From a checkpoint of a small mixture-of-experts model trained on Wikipedia.
Experts: 256 experts in each of 12 layers, 8 picks a token, a softmax router, a shared expert of 64 neurons.
Below are experts of layer 5 (counted from 0) of a mixture-of-experts language model. Rows are named router (the router's row for the expert), up (a neuron's input weights, with its number) and show model dimensions 0-127. Each number is 128 + 24 x the weight over its row's rms, rounded and kept within 0 to 255. Numbers have three digits each.
Before each expert's rows: a language model's description of what the expert responds to; "gets" lists some tokens that make up at least twice as much of what it gets as of all text. This comes from a sample of Wikipedia text that the model never trained on. Tokens count by the router's weight.

# expert 11
It responds to: Prepositions and pr pieces. Prepositions like in, for, until, often before a year, plus the piece pr inside words such as reprinted, imprisoning, surprises.
gets: " in ", "om", "pr", " for", " ", "ol"
router:141146119117104146148116146126132129123125083115124129118144148143129116132142136096132106121200092099085141141114124090125123118128121118121163130099189113134099106112125125091098104110083130119139193116135125143167120112156140122111105142168131118092113106114154124079112106140153109100104087132166162086148139093155139106103159077132194119137148109101113100157119108122139155118117
up1:116120136102111142143119128136145080130102165145122162107136126178162116148105100097162140138140117124115109130158107080110137109147097082116154147101134087128119143152117113146123117150137130179094169068100141113160122117163173095102125175147141093116112155146122155131117113099123133121076155172113133128119129120145081115120109137108127163081127148139151175170129111145146123119109
up2:157145103099116169139153104108133140110079103114133108111138136125137091113100174108151120092154130096106125140082130131133139156158183163141111172137130147115098161184100125145141151103126091141135117120104114133147108115147176096122167105140127121106131148152127127120117144112125162089106094126152110122118158152150172138116158110185119117130139116120109107173179158167105154134129
up3:103127131139119170120147104119132154139121156175156100102118147092116187135163094140119146159170116138090116128170144138134119118082069151095147143116135142123140117122102106096137098141112129125098153137142141101108109115140107104086115143134123119114148162151183134058112105112137105158110151161135125114135153133123134152124124111142152085118128184172119128151109094116167144144109
up4:147158128127091156123106139116112144125094147100159086149112179127119088137127160104104112147146145107120104076146097156129120113137144121075137119085155113111135163129094125109103143132133132114130146111184139098160119145105120122092131136163165123089163159120092142122121154118144131140135110105077138136159105088143156171146117175095148155154085134105094116156135161135138102116131
up5:108138133153096145134129089105136117132102125134145091141131166134125154147134106116137111106152135098112138128145125094118135145154163140119117153168165125141093092136129126158126083161152140092115107078100150188146129132073137135170071181127137156137144143091118135120092130106122122154149154138159149119154141138120121151162090143161156105113162099188144129144127127132154118081120
up6:069132131114166145162112133157096109104117120146122143145143146160099120144122172110161134141125103129106130121100147139114174132132120146124073189101111148081124117109174166110121121125126164141126122130065090155117103146155141136125110115141160123168174115138105110085123089165108138085136138163100116123149150117135109120087105111106121144116155115133159143161162131143100141153132
up7:142165168094073174129090101134138123113070143133119163116155133150139129154128099056143184143118070126142179113150162119118128126116106112152131132160131081120115086130123118159128147118139142098142114141144136081131116102176151145160186139142131119134142138147108123097093133121129110134117136127110146119131140154164092113134130141124108126114142130154150112140116170133151161137158

# expert 41
It responds to: Sentence ends, temporal openers. Periods, paragraph breaks and table pipes, and time clause openers until, after, when, during, while in sports and career text; also und-is-(puted).
gets: ".", "\n\n", "| ", "–", ") |", "|"
router:117131098126132162123123120112108125151125141122176115152109099121112118142126157133117098143126099078125154126132130125140099150157116148130100135176101147148119147156107152088142106154050113155138083155146147140165125117162101096159162132102121061129140107142105141138105162183129125146158130120140126147096184125134125110154139119146118111114122174094093137130090180126119131113107
up0:133138122126133147180132074108118108100107107099124126130134118159097144161119138136080178115115150102163132121112122126126122106145157128127135125112103191172106137124145115091156153121098119108142107120105127117148115160146169122137122197152119131109129100140096082068126162142138161157134144116079087160146144136132078132106109132140130146169123148129110145111103094135118113088127
up1:098129126136141178120119115136149139122088133121169132120130114121112107148127127121145194086133097111102155123138106106187115113112129101118134179114171128138099141124169133099083118135159123132155152124154144147166117121111100153145137130136143128128102156181104121118101133078129094142117101139117106110101100126132104099186094138088151066138161117121104123180103125119132114115140
up2:157175100117104118130147100106130147145107145116105090143137104131146116166136126152146133117169137110070122065130156097132131137125151143119082091121108111145174149143110100156156144107120143151110104124127110145156168120172126107164156099108132103143153096138111128128137146150110133177138110163106106115110126090145115106148124109129110158092078142135177180127128094162144146110108
up3:148129084123126150156136121085123123143155108088178106104152139158122108152084164186143130154144129109147098136123160121115092158108125135140120111141116138138128134153143131129124121146090127139129081154094127163095081117147105139143155128137081110130142169131151162127115117138146085156135113175145151134086163078132117129094149130092131115147080163118069132134154121125142152134102
up4:112100145117157114134139124087134145124083168191147114134103136100135138107134107111087145146158179123142108086154117115159105086136125138082128137155132116129110133166083136155130095145134162098142127133131110103127136114173116104120108160104095114097143113148125152110139131119126142128149122111081129134183129127123105106117077134138177113068125131134145105125105148086083152127093
up5:114132092126093089126101101062109160099118093126124090105119160103152089113124117103148155114167087087143115103139131113124145106109099109123120130145120116172090127148147156108144120131076142137147156133120130122159076099145110105086100113088142159133138136156121103101133135150127097164152159173106172142147138124124117126104138124141154127158131180078105133144105122142146147122131
up6:132168118112077141159173136103135104124133092126099108114130118156128165166091135124142127118083122110165147154078126104130077106180167129150115147116118089130128124091102122117140136117116100104126130110110103114104150140132133089124157119109116097132128141155158103119124123103093144163149092076107138210105118110139124093126166119139114116131108119118121151129155095135126105176123

# expert 21
It responds to: Table and infobox cells. Table pipes, list dashes and colons opening cells or infobox fields, such as | Chart, - Born:, | Party, | Total.
gets: " | ", "| ", ": ", "- ", ") | ", "|"
router:135148124094090118094141138134132151114135085125130052122107145093167161149113115121128111130117114132153129098116163107119147182141149129110119122171094140130103160141142108123101136115149149162119147115123148106127118136107149170118100148158123147105163157136172091149119117162152119155205097150153146129131127148096093119132144102113151103106110124179153106105148134104165135154150
up1:121143138126107160150131130118097100126107110087142142141151078123097125101128104122155097165149083103117149061120152191158123121151149150098114116135118101147135170112137138111138154127126170146145097106098121112105106128095115115140109092180160124138142125140106142117137075129089152142171129151094118158132138083169121137118116152122074134141107096140135167118104125135122111144103
up2:181124104155117137109161149141154071082184107189147129151121108135152130146099118090126099127145090109124154104144109094114131160174112158109135131095149130157114127088172131170144121136126073085151110118126142128119101145158130126143120119155126165100139108123121130129129153125100098165106130120165122138148123147158131199116110135168132129122137115122109132134126145121112106165152
up3:160129109118105142104151160132168151131128122093105129130128163115137111124193102134135144106149141149153120157135122160133185120122108160122120127107194092148139080106097137128145153117149103132154102101111102145096055086116121144111143105107155100137156148152139150095125090138150127128109145131101113182083114117109095108155115112106131123154143154164130146111145138121102160143135
up4:135116134121141149109161087135138108109114179126137092142125119165144139107149094113138108117180162123125115114159119110178128154139154123132159142135082140135149137128133126133063131126101087127142149115093085086104095120105153146138175114132072131130152174133123111132118099162097155138174135115094098134119131152119138121147126084113153164084113162156156135118108104121118121159101
up5:098106176171144111100122165168114092113079106120161134126121139126074132149141092110122105125150136165135139088152091139148106165111118115159161099123145093146108164136145092142143092136148072109169136117093116122121085108124140114116139152109102101142107140124114137118145120121144170135113090179123122126134157121122126126154131092151133123093086127122154077131164104141093131146138
up6:145138137154112112138124125145165118103112128122106114096106103125140105136111099140191105127137128133117134106081147070127105101124089120130177110141120137088098163100149125124156081099130155139162153114150178131095145124161115144122128177115142133127124137122102133111167125094153125165143136107139123121063123165125134161170119157138132111114087163122156132167110155140120103075138
up7:127137152122107128124119109141172136113134114113155156100135125133160124164122118181136137141176088134126145110104117125143140138141193159145144096157120152164099113140101138147063170135140115120139155124138062124175154139126098148109144105129125134092133130107107104152126097093184125162155139124129099138132143153165129116154133118165130166125089120151094137150124138118183163122121

# expert 3
It responds to: Latinate word suffixes. Mid- or final pieces of long derived words, like threat-en-ing, surve-ill-ance, anim-ation, critical, expanded, -ised/-ized.
gets: "en", "ed", "ant", "ill", "ent", "ical"
router:104121139096091137109147159133133087109114118107110113136156124124149139119087167171125119184111145122086101108069074156155141129170141124135083138123104100112161117117134129115111115141117081122164126101092086078132103162139135141123122131107093161150092158164124187148132127086142114087156135129141109140111113134150130142125135112124129136132129148130169164148153119138115140144166
up1:105127127142065080149080152069150103120128153127125107166141154136126146142119113149115127129144129146090114079127142120176147131167057146160100150138124141070115150102110143173139138119145156184149094142137131152114112146120130113108116103165138113128119105132111141117081132128147152123143148076140133131098111141121142147133125112138120143184094101117140101108098116129122148139122
up2:131154118121120124114179088141148146123127121131134089121094120137145129098131135149128132115105103175103154095130127166133113171134087100172084131103101106150106111148112134132073151151183175138103141107110132158143116114102150112169126114131137159148100129109151102152158152125140116154116080111151095195162126121120120153156169156152117096166141131129112140139139154141108158118138
up3:142124128134139133142154145098096092138045147120117128157160125151096150176149105118102113116133151118150134164087142127191147134173164112106098100149138110144169159109117123089110063126142114095130130079115120085133136085152113119138135147095123122157131090170127146136099138102139100147133152162154113106106111150153128107114139132152132105143135144126105136144131137120101114132093
up4:173140133139136151122153156129125122129112062095153095101134131104105109077123159105128129141173140096122111136097139116154120148100125124153158181123160199144118142107136120121124157097110129132145166114125145119111141124157131114101164124104147161150190138155121155111137142160139106075118140150113118145142167109134107137161134100121175122156093131132095149138129137081132138102159
up5:151145105087130156136089161146111151132127094127117134098098163131100113124072081125121136172093125134146131145150130122097102141098152141161113178114169100083108100059114144157106152148140152143132124114150091117139144158140169154116103158111107134143140105098142110145103099126099124131172136112138100171124159135122119128133089097172135152106132124109139132114134077129133101139117
up6:107158145100144161127140140160135115106108097136151165158141088159161106106117085139115140123142116142104097188072129154099143108158131076154102120123168117107138166122102090143142144153085125172152171113115112149154133111113134112129149112102138166121128118147136077180073120121133127108167111133138144098164140137129127095124104172112130114115135155110148139122125137133114140116162
up7:147164173185105120139115116155091175170154089077160124128116154123137136141131153147104123164115165128124163119151116115132106093111116127125134141153112152131153132133134172116105141156171095122127112145115124120113102128147148137133126081193067119152153119123142135095121164153126145118157148119138139161171120151156088157112178092147116136112114126117123147152126149117142135106169

# expert 33
It responds to: Foreign name syllables. Middle syllables of Arabic, Spanish and South Asian names in squads and lists, like Fah-ad, Jo-a-quín, Gu-aya-quil.
gets: "ad", "| ", "ri", " | ", "\n", "a"
router:143125130119161096090107094157129144149151151122097135126119122109109141118117085189138133138089111137148105156178160156126137124140106124132107091171118143103175108132129100111134125116163153169140079112140150187153125126100124140133107115136141138150148096105129119139189106171123137150167083132115133134136113096112087130158138175125129169137160134139120125097144145108120166089117
up0:131151114090154094131143149094155127099138150103117077160095133170154135135106123145133163131146132136127122165149092165132149143151142062167137104097166112076147137135142163118137180114115109130152143128107103131105092176126138123123127126142133144090178098149150117141158103124141128139157121112078132167133123134141113125114146141090137105159114141148146120132183115160096141118162
up1:146160149115112120131125130109123155102162167167133128186082143164131116118136119122183135128142123130130138096169160111125157122124134145139118098150159117100144139113132105128143128132116096151104114114121132128120116171116112165112090130112139093135072148144132154114092147099140120151181116140118132212149129106119118149128109154123150136074152141131147135147180153146114182127084
up2:137164093175113155143123116134166112131174119120144115150112161132169141169099134114101140162178142123158122117109124144073139098130113084177143127154107079112116151127143136136128161139093135144109109085133142140130128126101164123103116139146102163155119129115118106132119142145178128159098095115112159137137135148131154118165151108089155103106162153164111083133175142110115154111116
up3:086151124089119148103143127092129153130128161108124129118145131140100116157116092135124142110156135155099129123174161097114174120153128126129122131127158145109107118124135127137124185107119142127114120147113132153141150101100106142144136131183118160131138121164159093111104099128144129181128160133094081150110191096135122156108118163132140065094159119139095120140204154131137139132106
up4:146145102153140147138169127133127178148140155129151131132084133127121132156114158143172119114146122131162125100148153154107121130138160117150119112156127140085144138177110136177150141143126118130107087132106137158088136119142142179113092113169110182121114108128074119137111133108146093161129111138128107145122144116071147130122156129125128105079176175160148107152172132142098126127173
up5:128160094145078130138121134087142108131067126137145126121115117160151122113086104137113142167115142110133120133172128147114156105188124112146135131104116132103119092112139084125113131172119159139104116100103136152147139127130145144143109098096150129125161048173119147108094140135109141164143139090095092143140141145150080132161123177128076125132134121151131113138108136164119110096140
up6:120116086154109147142128130074168173127140144136126125113111130125175145169078123122141099112132102165123103133132137087106139132131151130131089112185115109109153134145139151138140146114142119138139119147095098130118090129106149104109151146105190117144144104141118135118158077147179142146122139201100126154096149112174111084161102133124142114080133136115121138113131137168126118142106

# expert 28
It responds to: Prepositions after participles. Prepositions and linking phrases after verbs or participles, especially "made from", "powered by the", "comes from the", "is a".
gets: " by", " from", " from the", " with", " by the", " of the"
router:106133153111117103106135165116105113125128135162128116154131141126158138145155102115133114148114169103104136119122103151179102108156132098131135087116130128148137135086164112150140107155136141124134181107126141128117093132091100124150139106097114119069110128123103175121090141171107126130133121135131112114104201178117167187126137101125130148130096106096141149115149116068115086132150
up0:141163140135109125131165103124112110160097114118145139111099125108121121120166131145165116082122131131118130117134103177143087100192153101122102110182109094117145168139128121099137098136119116147148103136103133128134135156171125114136144108143082139109130161123061153175112162070116113173139118179107108137115126108141145125122140127117125134127149136109154069159108130134132084110111
up1:142177149121085090097123137106108095126054120113120109103134134145137134116105121155126132127133137166130123127124169104139171122089094106075146129100112094152093132103177091127135137136132128134132156135079153114094114100135146137144102146112095157137110161094143098135131096151153118149120167111123156146092140090163086127095147137130140107112129118141110094105147133118068108113139
up2:091132160133109142154146129121126143102102148151119133112094134127156113149095120146167132104093163145165139131166125111150163112159139132143188111158148139142124098072167094142162123096170134141122131075132083130100141123113174110145118132139121118090111146134118097094117186130163093150095134093154150127131126152163130139129102143095149110135165121145122111155147175139100113126119
up3:123152118097160137133077139125108149112120114140128085122096136198102145133133106107141132131128091141114156128124185153214116149142163132138082119158085125157128125152117135154125080119112115118157104097087175124134134159116152125153152157113116129123129168130113108139122102098114090121153163146139162138085128122151141138109114120116156137115111118132134140087131161160130162126156
up4:105170107137133133141088162115118141139129078165093088116135120126094129139137146140191090129118176121175157178147100102119158101166150139130145123115153132128120131101135147127150155154169158125145125134119101154149133097120157115119088167114117152092099131150126125080118150107129108120087119126146152164093108163134129156137102118103139117091128086133186114152130137120108150116131
up5:145115126172135167178119120132123127159135116145124099160103160129145121145092145146131127097096143097149171110139098086154136131153118113154148128141100110162175126109116130177136105156172139156166139127135102161113135122161123142112170130154097140067104128143110148109115159106107121097127174149195107123123149151138155166135126106150150095137138130113140133161134161094092123138136
up6:142141141155131162109075146099146124119100147124076140123121154122165127158112145106125114121137128142127137141130128072142110115136089148160157121159140092152130120145097143136162093154151138121136134135119116109106105128118139099146147140163129161083105106117063123160106150074139110115169076154140150101157111114121157118118115185134167092129170120095124115175121158155148121135126

# expert 18
It responds to: Temporal prepositions and stems. Time and cause phrases like during the, throughout the, end of the, due to the, about, plus inner stems such as offenses.
gets: "ing", " of the", "es", "en", " the", "o"
router:132156127107160151105121136148096125092112113098134093071158113119086105130117141108106083121143129154095079122088156133125185126120150128111098110145104153150133166135124146123156160093098109136126086125130089122171130104124099112111141159086129157136104182151140124146114189092131107086161144152127116129121128150112153152126149105140183120151136127117119142116131165114115109120136
up1:128149089103129129085125123147128122138093109119134111156131152149117148102085130107115139172127125118113130113097118191122123155131142131175125126115095122138152191092136119115169132132104165176145150134150087117156084112115099161128138126115160149096144150146081134121107137122133080142150141164118133139084144138138160138137131123167086113180143160101132098135150131154178145149144
up2:089170118085125177165106095115108141115128094137149132122103136133118117125150126141101090146133112135140091142104123156134149174138162106099126097110142126138150168091106098139154146087127093145069123183123115106131085122143163130147127138126100175102124151111123133107140096131125153180115091117143147141113155134129104129135120146141119180097126137162135168148158135153176154128118
up3:091091125122166169117129129148125070116137111078105098116108168114100075125125176113123140162151163105119146086109154145115114142141145122125098130111139136113143170116120144153131152152105117132146126139094077115096146101128123123126116148159115131097144187145148106184076133160129118143133117120082156144111114119129113129130080113136142116090109175133090137130125144120091107145132
up4:087133161115086139148134139069128118127144127140134184138111152152077113107108136137126127117128163146142144131138133090142160122153126142118108121122163120120146142110146159101154152123089118131150138155144162159132145100156101141112123150113091114054129159105128083128113126099136140105177117143115090159067095101117148151138115119104163142130145171104142143132130156102137075139101
up5:116121108136120133147101125129110124099109073165173124125105134097171155131102187131164104111119123175132105104116119093149126136129103141126086117104096104107129163108151069154116087147105108144118161128104152122105123168125138083088128118163129149115098113103134128141113098107108125172172131123170149142108103093106136148127149126140131130112091149119101152102137102161151139097157
up6:121122167081117146144112145094117104132129136120157115117113129156110092133097101121149140171170163131094085119131110113120126134151183146143155106109129152134159126126085137153154105162077101109126086135150119165129104153130132134128090147131067134123112159136130114103124120122148120133137133177115116087115133087077101139109114116136119075139118114159164072137105098143094149137138
up7:138140096119115152111126112180111125145111106098106109142138096163113132106133134108154144115088122118134121098142091103121157125129154138158128157133086114120149137110157123136157118106113112154155107113140092143131097096111181137137137105059134164137114069110161131125097133121147115188121138120155132156198142150120142108176072133120144110111126141142112132150162159123099113098108

# expert 19
It responds to: Clause ends and conjunctions. Periods, "and" and "or" after a word, ending clauses or joining list items, such as parties., lifes and, sector.
gets: " and", ".", " or", ", and", "\n\n", "s."
router:136086143124166078124121163165124110127175130100106165090140105118099117132196109131086115098112105135139148148121128128151102097122137146130133126129103161157133100124128130111120122105144129120084163181167153150158145096093105163097129145112136117153111125081127130148168135160096142095108089089140161129133104120102121150150146136132130130171128101100133135101089108095120110135102
up1:138113157130094151114169107111179131137069094109160124106136167129134176132081133134165108157137146110120121142169128153120163169122125103119125128129115108121161131113142113139133170175084087122139094088134126097127136178185116094162098117122133141139154124150116121092099140142133131172142099117131102161116169113139126156108131122151117100143103123139132105148137146096132161151157
up2:116131113117100127161134100078155154097092124167152087147118151137160141114087147160120116149154147132131118137135157135107112118122103122175125144123119104095153170121136080123135146165112132164184060119086127126136125161163118143147142127130159155088107134174148159125117144122162081129118136147098116106102126144130123112112172108093142107132110136147112112147174120121170157128115
up3:099155138162101140142163117110156132123129106145138103077117130141101127116100104159127150116151122144154146099152133118130135148167142075124116140117158123130130110116119116099097132150103136122161112172113088075125160130128129146129152128156139165049110135184127115114124088113143147114129160160107079153098147150104137086127124110126164123102107115197162126145145134143140150150146
up4:141144111108094145165114088153108140114095114144142117122121131110120132124083174119159146095158138158124119097138118099130132154141141089159120135140126098154148146135126115126123114134090142172147112112094126105086109101191111161141113117132108142097175185159099121106119099095125145139154147161137109153135138103120154108116100115127149149096118155114118148173182160162120109147182
up5:090169093101094159116132119098167139100095104141118102189121189127117145141095138111123139148149149140132124134113153141137166143156148086108174126119143086110094130156133122114109129144102127115130134128088082073120116151137106093115115124142163103092128109161126122110150134118162149148152154160143119104149130128097108124118097119122132150147150163143105154152131126188107117079139
up6:136137111150122137144145130098165167113117145162131086189150130153120109138101145139154124136168121148153125080131133088092174152166162091153154079136101121136078164133117114140174137134117122133115097121134129118132097120152121135161151120119140120150111137141127136152109132122166142129150157123124095135097166119086145103130146132133128146092135124128188130113177172132107160162179
up7:085132109118118142116077135119155067136070116135136099122139152159142130148086127139114151142163135092133125124130143126100150160143118150136084118159118099106089098105138123135152158137129105127137158117088123124091097166149125181187149165122128139100100131156088136119111143093124122151134125152115148116171134091162145147110134125095166135087087149138120112158124164138121110146146

# expert 2
It responds to: Line breaks, political titles. Line breaks ending list items or sections, especially before "- " bullets, plus political words like President, Prime Minister, National, represent.
gets: "\n", "\n\n", ".", ", with", " represent", " by"
router:149142101158176144159125173113161170139128113131143106140104139159144157114110083121141146117135126176131132114111141155162171132145179080140155105148129118096138170154120161123132077100141141112164126102115115097097140112114090151132106149105124154110132146108127132101146151154151149126112122136083085128162134153096125098167103148130099124135093113093124104131125122117104168159171
up0:130140116181181132162167141079140119130119128082151110094102144098083145106137120148131134175122119142102120130116130125075145167163107103163136124168109125136127138150114103139127130113128120108141098153172118130104098137157145080184101159174074136128123134159109159115125133165127142104138138120124136122102123142115136148085101115143146159116131116157111099119175123117132143139175
up1:136126104065105165130140137082104083117120170146113098116125169093112116090132110151135133117124112144103113131100143116130102153100168121124142099113174115126108132115115139089064135160135138094125135114130087141091144145147150101124100124126083173150155131079096112161146124125128081135116154119105147147167167132098149138127127125112084122104131092116109112135150117158155147160113
up2:129129109090156174154144120123123122130125132155144109112110123129114129131115155159088147121186123127093143106115113149104145174118155096177124133132085139127128155123121166100110145113185150113123139103106129137106175142134083094136161159124142157152134167112148159129111135097115083143142131169106133119141150077167135102171122112110157109116130102126129115144167136138198141133162
up3:159139153160140126120093144136132123139134094089177138153151140156138097157063118134126165114149145097086109131109078142117144123174152127154119143103110102112135181151193084123125102162135136089141153130108133117098138139119120142115168149130091139153080105168118140120117148166134161091096122143099140123132138096121108129104116117117139123139154160137157133096118129124085112130157
up4:098140079160130169145171149152139118125125116165145112120123114118143113116095104114151074109130094134137127094110128126128103132117138120155077104134112155090117129137143074166093119098090111121172140142108128111129160140135116128130117107118145165169123123134166093109145116127083110152131122111130071131098139125093099152163113136150110122158111128182148124158093086117156140109177
up5:159148136141155080129071106125127104112134124114157137121141124123092129130130122146108141115154198087153125138099176120099156123153128102121147154118130094107121119124129100109158121141136134117117074118116164132122113135132145147162073144168101101126126122118073083097111130119159125132148132170093140092166169098115118140089143121115127177142110091117125142118167130134149145177125
up6:097109108129138109114113083117132134143137148121142100112118155134125168096098094186114154116134139102128114106189117125137122143133194131164082159146137106103124112125128146131145125117112156167134115118104127110128131134084135155160108129075171132126174129129118148121111157139122139121125106145076132139129118168129126113086087160156153084145113162130162153076162122171153132126141

# expert 26
It responds to: Headings and paragraph breaks. Double line breaks and "==" section-heading tokens in article structure, especially after species infobox lines before "Species of fish".
gets: "\n\n", "\n", "/", "==", "=", " ("
router:137124139156121142143141144108142114164101101118090143093083122144125150098105137096134134147110119143153116105142127138120106162126160097163145100152106130124112134122163096097135144117161150193155148118115128118094100103145140132171178110158113157089139131127162121163133137136123137132118103141152184158135147131111108168125195119112117125120138161147155180076151097103156123099114
up0:126118161113093126169099143145123108131093147146169160119110136110125136095095156101093138106173117125119122129108132139104120128086134129168144133136109117111120110099109199131126139145068091168129135141117144127067129147122140120153097152163117163123133115101194102103107164148130124089133123153110101163136156111145106123147128146086111119098099144138123161131141178147119111130154
up1:135121095157135143066133148138118135104090128153124076131154091100117152160105147112142112120121122106146138132108124164115107152164162108129114124117129114122125140156099090161130132126157129143147169122068159137144152142178147177115132123112129156097145109150118140145129095120133102105129108187165128134146104164161143132145145158167155111124105130100190110108127135177132127120081
up2:058120099159104132136097157128123110105129110095159125120131132126118136132082088093149148137118156150136133164129120094101137159127102113111124097065156119111131146102141149120124131126187097138141149152111136127113115092091156102107091111139093111103098154147140125114120184126087131149070107126122133122095135104119144146085099127125105155169144137124075120159136115156120144134109
up3:123109116182100162157174128101138100128146130116125122126137164151121132115132170118121126112162150144126135158124177095094122149102130126120167133103090114177117119127149123150116105097146136143150198131146128084105138130155134153132148123076115109088155148136163161136113105147144122158170131126147100128130118119148116160120139138060149134114134159139122136142178126085112156162087
up4:139138161141095125121113100115136095131127161089158133159074127060125155163110108136165115149130125124162147129140107104178101129149136111066155121105149122115121164124135095166114132184128120096132142129097181119144144130169147093142173125123121129146141163117129129170119102127134109090126132123153147147162107126144107151095081125120116139100109142110120124141163122138096142154167
up5:106149131154091130084139143131121176141105161122092166117127146145162141194143115146153134111109122165092081123126082147124112129163139093124158115121117117141088149117165100154102148145153090159144194119090127135132135109124109119133115116128115115123136132136129164133129068159161135131115155129155082100155151127135103117145122085146143168128112149129122131135098122175100093130122
up6:142139149132159144138154130102150116145170113143102083093122117156111163155099110131159134121110163185124171116149111091093187166157145107119156095165134131119116125092098131074122156125122133117138161150127103105109091183112156109122150147135145149087119128120115117121136124165160106151091120139147133105078131131114154142156132104103143115112150116116135126105187121132156138110117

# expert 53
It responds to: Line breaks and In openers. Line breaks ending infobox or paragraph lines, phrase openers In, During, From, and word endings like noth-ing, dorm-ant, perh-ap-s.
gets: "\n", "\n\n", "ing", " In", " in", ")"
router:118099172127110104132114153148113153081157111175159157139142103130112100097165093099103109065126093148134129127106124142157132086122171123137120129147167097198142097137131135119135077102140118163116140164142136160166084113124092137111154127112113140129115131116132137122160178118139121090088100133146163105107115099137113124126123137110111153154148100102133115104113155106148124114128
up0:100120056077090151106104115094118115130093100149155131108147099134108096092116100119142121127128126143098117097122104164103155141136135131130126104153088161113107115127146087163070148139115117117137107138091146131147113183158113162173141181132139142104111133123086123166084129102126111135142135114145079123137110147144134127111151123130139130114113138114151109160185148150123105148112
up1:140106108127110204156156096101110122116153117148135075130133090133148150116101088144153169126160120112169094100160112120156159164140159114116107132131171108128153114121137138144156138102173122153164121116133123117129119142138161150161121147097094155131155112108167102103124108076156120124105111100151093123156101090116101123097138148134158124143091156161110117131151128143129171129133
up2:128163157058107115151114125122155118124121154123171153173092179132090128143152162072178122124123142149147092130168127105139158130135165089099102125124117113127148115127117104163133141112139120156128149143099095127123121142150149127117112142163138117106145119160092124104080132102155113128133111113081093140137125124150152128098098137112133125086151129123154162113139156181128146120077
up3:120167110137138174156122086151141137102130139131120153156132141154166107142100111115182112143105119176106151147147118133118147109171135130065141124088131153125129143083117089141089144127112132136125134118141091095123084123193180136115143159135141120098151122105107113111141085115151128114123135118132066141114155127150131175140085129098119161109097136119127166147150126155116130148123
up4:107112179103165153137139135115085190133138093129176132154162159137113141156102144135162104141162149137102082077124127117100117149127132100131122087119094122123150129106161109135118121144139097083149144112103118125135147121151107154092139121143135118170103134173124124099125162090132151141149145151144140149118123118108139105073125121115120125107136170154145131166189101105116170109124
up5:087120120109081147150183121063132141108117139149145111163144116141164117146118076118150104132166104125113097135134125163096138138114121112111147145144182107118112138145127120126122142184113126152111078151085106117094136145140145123108142127165082145121144129144135145149126081113152147084136161101131150147099125141125163137104093148127119136134136136165144157082180121127105137147165
up6:147104116099069153151127154130131100173129103111128128138150096097158146155095151138126121166184101112165122125113147098085158148203115131095094145154111075134109130130118092148143126148081095144156103154111116110125125146146101142142128127116094134142125121118147127110078138117155085103153108152102117154118133087145121143116128165119123147098157108145111131112143125126147083108127

# expert 40
It responds to: Adjective-forming suffixes. Suffixes and adjectives ending in -ic, -ical, -al, -ular, -ous, such as political, military, co-curric-ular, mathem-atic-ians.
gets: "ic", "ical", "al", "ent", "ian", "ate"
router:110120100129112088140182131089135142115120134136120148123141117130163180137121164147154104127118115101136134142091075138119140131131162122105080138124140113112145134098155129101127074094113086115109107116127102096128143169139149125121134153131141147145113116131132148128150120060147142144107157182129091187126138096109104133129134114137109130141134118129132172148195113153110140172181
up0:132135105129098123117148178067159119147110145099134139113102153133169154127120145127174155134180160137159149108150116148128125079101105128102086088119136135109118131131157066145102093109126149073126121120141118142114115116139141163148164147113152133188147097164129155093134105133151112126125170107114142166120139103152135092177121162127122113123135130132169120119140127133123160152145
up1:175154120151122135141157158102128108157131118160106154127154148119119144095100144131144160115112111121094140123112153127140141150148104113102112163158098079129137123139160066113111125120174102146143115134094136101103119125162139140160075121126131130114092115127159090114144084122165106126147119144140102141148097085112167137132146127123098076121098093164175108116180115109121107098103
up2:124136113132141158105111151130101102090084108093151092145134118134140130132150152129095113115133126143133124126142131136105148151122106095125116115088128098116149131110169128118096142132133114115159138113161132108085111066143199145130100177167161164127120122130113159148155134123145151112146115139168099107122089172104077114104094111153112154098086163162153148128121115103145154131170
up3:125130150099109109121104113134108129142095111087116118112107130147124104045149138071137115092165139116116112122131163119106149114094108150159108156155141135105179115099085156163137112100098122112124141082124105117140109120128140150131121127163132124160145092130128132106102162140085106169161135163124124140164123098111087121139128148102129129084119139157121138126154115093111146175178
up4:110146145133114106137112109099127136125143140168114165105141155137097190113102103111169175089130128131144131127083105064114116110141116145077123131148126131077103135102084149119109084123152131174148096119092122155137145135109174111127152136118131109073125130176115176097131127094165102145141119151124106119118134119114099116125142072110126125113139127125152142106148106118117104161117
up5:151111156117075115149144129156134123160105126152140146175158142128112101114092177155134095108151141097124098146132108110117187084154091137126113160090108141108129145124187086163127149114130125126082124161122145099089148130150140176126145137143147125117142124146172159142112137135136118113136127159151087149124169154109147155148134129151136145093123128175116177136157127137148144136158
up6:142112102159133161174131118119110149136128112125183114121152094142128163148130146119110095136104119129145113129131146075124108156163167127144083165143136149113119151113110145094138112153132105135104130105135105117140178150143123124110126114203142116094075133125122134082103133124105099128140133123166128176135149089139184070144112127080148133127115147160146140158131126149119109144166